From a checkpoint of a small mixture-of-experts model trained on Wikipedia: vocabulary 49491, a shared expert of 256 neurons.
Below are experts of layer 5 (counted from 0) of a mixture-of-experts language model. Rows are named router (the router's row for the expert), down (a neuron's output weights, with its number) and show model dimensions 192-239. Each number is 128 + 24 x the weight over its row's rms, rounded and kept within 0 to 255.
After each expert's rows: "comes before" lists some tokens at least twice as common just after its tokens as in all text. This comes from a sample of Wikipedia text that the model never trained on. Tokens count by the router's weight.

# expert 4
router [143 117 130 136 169 116 147 157 114  85 124 136 130 119 143 140 113  83 122 111 113 103 124  93 115 150 124 111 154 137 123  81 135 135 119 118 146 126 129  95 130 158 110 117 165 119 108 107]
down0 [171 157 161 135 163 106 147 156 125 133 117 152 103  84 113  75 114 128 136 141 121 110 151  85 100 153  98 119 112  98 120 105  89  77 138  82 134 145 147 142 132 171 148 135 167 106 117 135]
down1 [143 109 157 133  96 137  82 145 129 120 175 138 149 123 109 153 101 108 127 154 153 133 111 121  96 116 111 129 152 120 122 126  82 114 116 152 132 107 125 114 145  99 121 125 127 129  97 131]
down2 [136 116 113 167 134 144  88 138 155 154 111  97 144 137 174 130 171 133 119 122 152 101 112  70 159 151 140 110 124 144 163 113  68  94 123 107 104 120 160 139 129 109 107 153 173 128 123 114]
down3 [ 98 129 123 138 155 182  88 155 146 144 136 103 150 140 134 131 150 115  92 139 126 138  95 115 142 140 111 139 160 141 112 111 144 106 144 156 134  61 152 150 117 176  65 129 105 141 134 153]
down4 [159 132  96 139 112 142 145  81 110 171  85 142 132 110 120 106  98 129  92 144 155 104 129  95 135 123 149 115 116 109 130 119 169 137  99 105  63 138  99 163 158 152 142 137 136  86 122 129]
down5 [114 108 142 167 149 135 120 146 214 120 113 118 125 155 134 111 152 127 126 130 122 129 132 112 124 101 132 103  80  73 175 106 163 158 132 149  94 113 172 132  90 172  93 111  97 106 124 116]
down6 [120 121 114 138  74 137 157 108 158 144  78 135 165 116 172 121 111 124 129  66 130  97 165 145 135 135 108 112 158 142 138 139 134 121 137 144 152 100 123 120 108 114 110 155 128 107  96 148]
down7 [150 129 161 144 123 128 117 144 141 155 110 108 140 111 159 168 149 107 108 111 152 113 125  84 124 150 110 114 122 133 162 131 121 123 115 147  97 110 109 121 128 129  86 106 131 108 134 128]
down8 [119 125  99 150 158 119 147 157 148 127  98 124 121 120 115 140 163 123  93 153 123 131  98 103 131 139 129 153 131 143 140  98 122 136 119 110 140 132 143 123 139 148 136 203 146 114 121 142]
down9 [110 164 145 117 106 126 100 116  93 102 117  51 103 116  92 149 129 118 161 149 148  98 122 130 105 103 175 121 135 122 129 121 119 131 118 131 130 101 135 176 150 135 100 136 123 156  72 109]
comes before: " |", "0", " |\n", "1", "2", "3"

# expert 9
router [182 143 151  95 142 130  99  97 149 112 147 125 151 140  99 148  85 106 160 112 136 161 105  92 131 142 115 138 130 111 119 154 145 150 135 110  99 141 158 171 133 116 129 135 102 140 159 161]
down0 [119 166 125 114 117 141 100 147 126 122 101  97 142 147 161 151 162 146 131 159 125 106 144 122 136 131 123 129 119 116 109 154 131 121 145 100  95 103 144  79 130 146 144 114  98 131 135 151]
down1 [118 161 100 169 104 185 170 177 132 119 124 121 106 150 109 124 157  79 146 137 147 144 149 191 159 119 129 138 171 130 138 142 109 143 158 146 104  96 159 122 142 155 107 142 149 124  96 131]
down2 [119 119 130 118 125 135 127  99 108 168  95 125 128 128 131 147 118  59 129 114 148 141 131 141 128 129 117 114 145  98 168 150  90 121 131  69 123 134 171 204 141 131 101 147 119 120 131 111]
down3 [178 126 124  97 136 175 124 109 136 133 130 159 137 166 121 132 127 113 188 145 133 131 134 129 108 135 164 138 119 111 129 140 114 133 108 159 120 127 190 114 138  86 116 141 104 112 121 107]
down4 [ 94 153 108 139  98 157 107 141  93 172 125 152 133  61 152 127 142 103 152 121 127 133 120 130 131 112 117 142 136 135 130 119 143 133 119 137 113 138 180 150  92 151 149 104 164  89 113 148]
down5 [111 110 136 151 159 119 144 133  88 108 124 120  93 108 110 163 105 127 128 141 156 113 153 125 104 125 123 142 120 101 140 114 127 100 125 174 121 128  91 132 147 122 133 118 139 180  88 124]
down6 [175 139 137 107 135 115 168 145  99 204 111 126 120 135 118  95 144 126  90 100 121 158 141 124 134 124 124 108 121  77 126 118 117 114 126  96 127  84 164  96 121 111 106 120 182 132 144 132]
down7 [125 142 139 159 148 130 175 130 114 136 107 165 115 167 123 127 114 111 147 114 138 181 145 119 131 134 118 135  58 105 109 150 127 150 120 134 156 123 103 112 119 117 107  78 122 136 109 192]
down8 [ 88 107 107  69 126 140 136 169 119 158 136 138 145 102 133 116 111 119 110 104 149 132 147 164 118 127 115  99  94 168 137 137  98 144  74  81 132 133 142  93 111 128 131  76 133 181 129 131]
down9 [170 128 111 139 100 111 148 141 149 114 126  67  99  41  95 111 162 153 100 100 118 127 152  76 121 122 111  93 131 158 180 118 124 151 109 161 149  74 121 153 150 100 118 118  91 105 181 146]
comes before: "|", " the", " a", " and", " he", " which"

# expert 6
router [ 96 140 133 134 123 130 145  80 104 181 143 186 155  91 161 152 111 153  74 121 133 151 141 124  96 121 153 124 117 123 176 141 102 111 103 177  95 133 102 162 104 128 130 163 134 129 146 133]
down0 [ 83 126 138 122 129 122 118 113 157 136 165 144 137 119 134 131 147 149 132 139 132 124 114 120 103 135 162 115 156 141 108 148 133 133 158  94 139 139 120 169 108 124 136 165 142 142 149 155]
down1 [118 145 126 103  96 126 146 112 102 109  99 112 115 133 124 138 116  80 142 114 144 128 122 101 107 126 122 106  93 105 138 163 103 133 101  74 121 147 109 163 131 111 116 164 157 120 164 139]
down2 [161 165  96 154 138  80 106 117 136  68 113 117 106 103 159 130 138 129 116 143 151 105 113 106 123 141 175 110 144 128 189 119 125 152 127 122 140 126 138 135  99 139 117 108 146  78 139 113]
down3 [110 174 100 135 142 114 128 142 127  67 103 127 120 156 116 122  83 105 120 124 173 121 169 159 171 142 119 104 107 104 168 124 122 121 131 135 104 129 173 128 116 119 140 132  90 127 151 126]
down4 [167 132  97  88 105 113 139 111 155 137 138 119 165 131 110 117 149 163 124 136 127  79 104 129 134  85 137 150  99 137 133 124 150 146 131 124 171 154 117 166 137 118 177  91 144 146 140 127]
down5 [180 131 113 129 119 116 156 113 110 130 136 142 123  83 169 108 149 140 130 150 121 105 114 135 113  93 125 125 135 112 111 122 127 136 122 149 112 117 115 154 160 102 119 147 150 102  97 120]
down6 [175 162 133 134 158 142 137 164 106 107 112 131 138 130  87 142 110 157 104 173 102 125 124 138 125 123  89 156 179 130 164 100 151 113  90 142 147 124 105 117 173 126  92 108 122 114 108 106]
down7 [128  83 158 107 120  93 119 158 107 142 157 133 144 118  99 130 158 157 173 139 115 137 104 124 129 123 160  92 109 162 117 162 129  96 134 143 128 160  98 112 159 136 111 115 126  95 127 106]
down8 [ 75  95 116 113 130 175 139 113 109 144  97 101 143 146 125 138 107 136 153 145  95 120 146 156 120 164 107 113 185 117 115 111 159  94 113 166 118 160 122 138 146 119 136 142 126 141 126 118]
down9 [158 113 114 148 129 140 120  97 114 114 113  85 109 205 101 110 149 117 121 117 134  68 111 146 143 120 138 118 116 153 148 121 149  98 123  92 133 143 155 134 103 120 126 119  86 116 120 130]
comes before: " ", " —", " first", " \"", " United", " −"

# expert 7
router [161 103 111 144 169 113 127 121 116 114 131 146 118 115 125 119 152 149 158 105  99 124  95 186 156  96 127 130 134 147 148 109 106 174 143 144 145 171 100  94 127 146 125 109 151 118 151 116]
down0 [134 111 123 126 131 127 159 129 125 166 100 151 153 118 120  88 131  99 132 126 109 143 148 178 198 172 119 145 115 146 158 136 109 149 163 161 139 119  86 116 137 116 133 151 140 148  95 107]
down1 [173 132 129 134 152 129 119  80 149  65 127 132  70 117 121 144 103 118  99  76 102 101 101  98 115 124 107 131 142  89 123 150  87 137 129  85 103  99 118 131 127 144 148 133 104 112  97 140]
down2 [183  97 126 172 123 114 108 117 163 118 125 123 150 111 129 144  97 159 167  90 126  69 112 123 123 170 107 115 144 122 125 193 131 151 101 127 139  76 155 104 161 105 101 134  99 107  83 131]
down3 [124 134 147 104 107 108 111 113 144 138 152 128 160 167 179 114 166 137 104 161 137 122 107 137 107  81 134 147 100 116 104 151  99 120 133 151 107 145 153 141 145 106 133 109 129 133 146  94]
down4 [ 74 151 112 115 117 160 123 134 166 114 163  73 170 108 104 128  79 119 121 106 194 124 119  99  86 139 129 151 100 119 117 113 117 134 119  74 122  93 150 136  96 151 157 150 109 133 158 153]
down5 [130 144 150 138 184 126 138 173 140  94 158 147 150 126 111 138 135 155 102 119 132  87 124 164 162 102 122  99 104 105 121 128  80 152  94  78 141 110  95 175 115 100 131 136 119 174  99 119]
down6 [140 113 130 110 148 125 117 113 144  80 142 167 153  89 111 145 106 100 133 115  78 126 110 122 103  92 111 141 144 149 172 116 109 122 122 114 121 145  75 126 132 124 135 145 121 116 130 123]
down7 [151 124 164 103 139 145 135  95 126 157 131 155  88 130 146 162 137 183 123  98 119 124 108  75 137 167 142 116  95 119 100 117 122 140  94 153 121 153 139  75 156 132  97  99 142 103 142 109]
down8 [134 123 122 150 123 142 118  76 171 125 145 110 100  95 127 168 131 108 118 105 100 161 120 131 103 169 132 172 123 107 118 140 153 101 122 148 113 150 175  97 136 142 114 174 121  67 153 121]
down9 [172  93 121 108 135 102 153 141 128 145 132 159 143 136 115 141 115 109 156 120 144 144 153 113 104 115 141  86  98 118  98 110 107 109 130 107 122 134 125 108 144 125 163 122 132 181 147 117]
comes before: ",", " (", "\n", "'s", "\n\n", ".\n\n"

# expert 0
router [125 147 127 157 128 140 148 110 127 134  72 127 128 126 167 169  98 120 162 145  95 108 133 120  88  96 141 121 157 164  69 110 118 126 144 113 163  99 137 140 163 162 132 135 101 113  95 123]
down0 [129 140 149 148 113 113 109 117  99 167 118  77 114 165 166 113 129 138 121 138 131 129 170 119 127 145 132 108  84 129 140  78 129 108 147  76 125  82 149 152 107 143 115 139 137 128 124 168]
down1 [117 133 175 144 153 154 126 119 104  97 169 141 105 128 149 113 122 136 153 121 131 104 155 139 176 141 169 110 148 130 109  97 127 106 193 137 154 110 138 135 115 139 174 125 116 137 120 111]
down2 [113 152  57 143 129 134 116 151 128 117 119  50 123 100  98 113 128 127 172 147 129 135 123 104 108 146 133 119 121 150 138 162  89 171  86 145 103 122 113  98 139  90  83 114 142 113 135 104]
down3 [124 139 113 157 170  94 112 126 120 112 129 141 148 104 127 110 120 121 160 124 136 116 125 169 113 132  92 145 127 142 113 129 120  90 167 108 128 125 110  99 129  99 115 181 112 184 130 128]
down4 [124 197 147 152  97 101 131 117 151 110 124 107 125 179 144 148  91  94 139  91 149 138 114 175 159 152 116  88 155 162 110  90 112 171 111  97 153 161 134 148 126  95  63 126 159 146 135 114]
down5 [116 107 100  89 139 139 139 132  89 141 107 107 128  69 137 136 143 135 114 151  95 133 115 171 115  95  65 116  97 159 147 108 119  70 166 112 155 173 129 135 165 131 172 161 128 115 169 118]
down6 [139 114 116 189 147  92  95  87 110 120 148 178 137 149 141 103 161 156  99  95 143  93 131 113 132 122  96 102 153 157 126 141  87  99 146  95 172 143 115 144  51 114 153 126 129  86  96 136]
down7 [108 132 129 131 122 145 144 136 103 132 142 113 121  99 121 118 115 124 121 142 154 144 157 119 114 170 133  89 101 122 120 114 125 133 129 119 106  87 142  95 101 141 135 100 129 132 158 119]
down8 [194 147 102 128 123 106 129 153 113 112 167 119  91  75 109 166 134 110 134 103 115  76 131 140 101 129 127 124 129 106 141 160 107 179 137 124 158 143  95  88 138 140 131 149 143 152 134 105]
down9 [162 138  88 127 156 158 125 157 123 108 139 122 107 129 120 132 133 115  89 130 119 143 140 109  86 121 131 101 164 164 150 155  98  69 168 149 137 163 143 135 143 129 145 144 125 107 119 133]
comes before: " |", ":", ".", ")", "0", ")\n"

# expert 2
router [ 96 112 153 132 151  99 135 136 124 155 143 154 124 129 134 102 110 118 103 140 126 102 184 151 118 119 145 172 152 148 125 142  90 147 168 155  97 130 129 123 154 107 116 148 112 161 132 139]
down0 [116 164 111 133 154 162 118  93 144 114 146 116  87 142 102 115  89 144 175 122 128 120 174 104 107 142 126 120 134  85 113 111 115 136 151 132 121 158 150 106 143 115 121 118  86 142 100 101]
down1 [ 85 102 118 121 116  99 122 171 115 182 122 158 126 118 120 132 129 127 125 117 105 103 106 143 108 131 114 152  87 131 107 195 154  98 145 136 105  93 146 142 114 101 150 160 129 172  99 114]
down2 [130 150 160 120 150 137 119 146 163 158 129 105 125 108  99 112 120  86 123 133  98 161 113  98 117 121 130 156 143 119 144 126  97  92 148  86 145 160 145 156 168 114 161  98 119 102 119 116]
down3 [129 105 153  95 133 115  89  56 106 138 142 149  78 141 153 113 136 148 150 111 149  96 162 145 179 164 113 108 112 111 152  87 142 161 150 154 134 171 126 135  84 126 138 125 156 131 144 118]
down4 [147 137 132 114  97 100 173 122 116 135 103 164 165 165 125 148 113 143 136  98 139 113 173 117 120 134 129 132 127 130 126 123  97  53 133 111  98 152 123 148 157 106  92 110 148 125 135 165]
down5 [112 114 181 128 115 116 161 111 153 141 136 161 140 174 134 120  94 120 123 143 105 152 106 109 132 123 131 143 147 108  87 123  93 137 119 118 153 114 138 120 107 114 140 104  99 142 109 102]
down6 [101 128 150  95 111 128 150 119 116 146 128 132 119 146  79 152 124 143 124 153 133 150 152 116 142  63 121 155 145 122 109 153 127 104 151  94 125 116 166 157 144 130  93 114 117 147  94 163]
down7 [124 128 144 127 112 105 143 155 133 134 140 143 135 100 145 156  91 100 135 128  92 111 131 141 121 110 114 147 131 127 116  94 112 142 102 138  88 144  79 136 130 128 116 114 157 130 151 156]
down8 [164 144 134 137 141 118 139 143 146 158 123 137 119 180 104  88 146 127 123 133 138 103 134 118 127 177  93 108 157 141 133 119 119 121 186 150 142 104 166 200 114 150 102 122 132 131 181 106]
down9 [119 160 156 142  74 126 109 163 107 154 125 147 122 120 115 147 117 111 116 110  66  82 141 119 121 143  92 129  78  95 137 106  97 137 128 143 149 164 122 113 136 156 120 154 114 120 134 125]
comes before: "–", ",", " |", ")", "th", ";"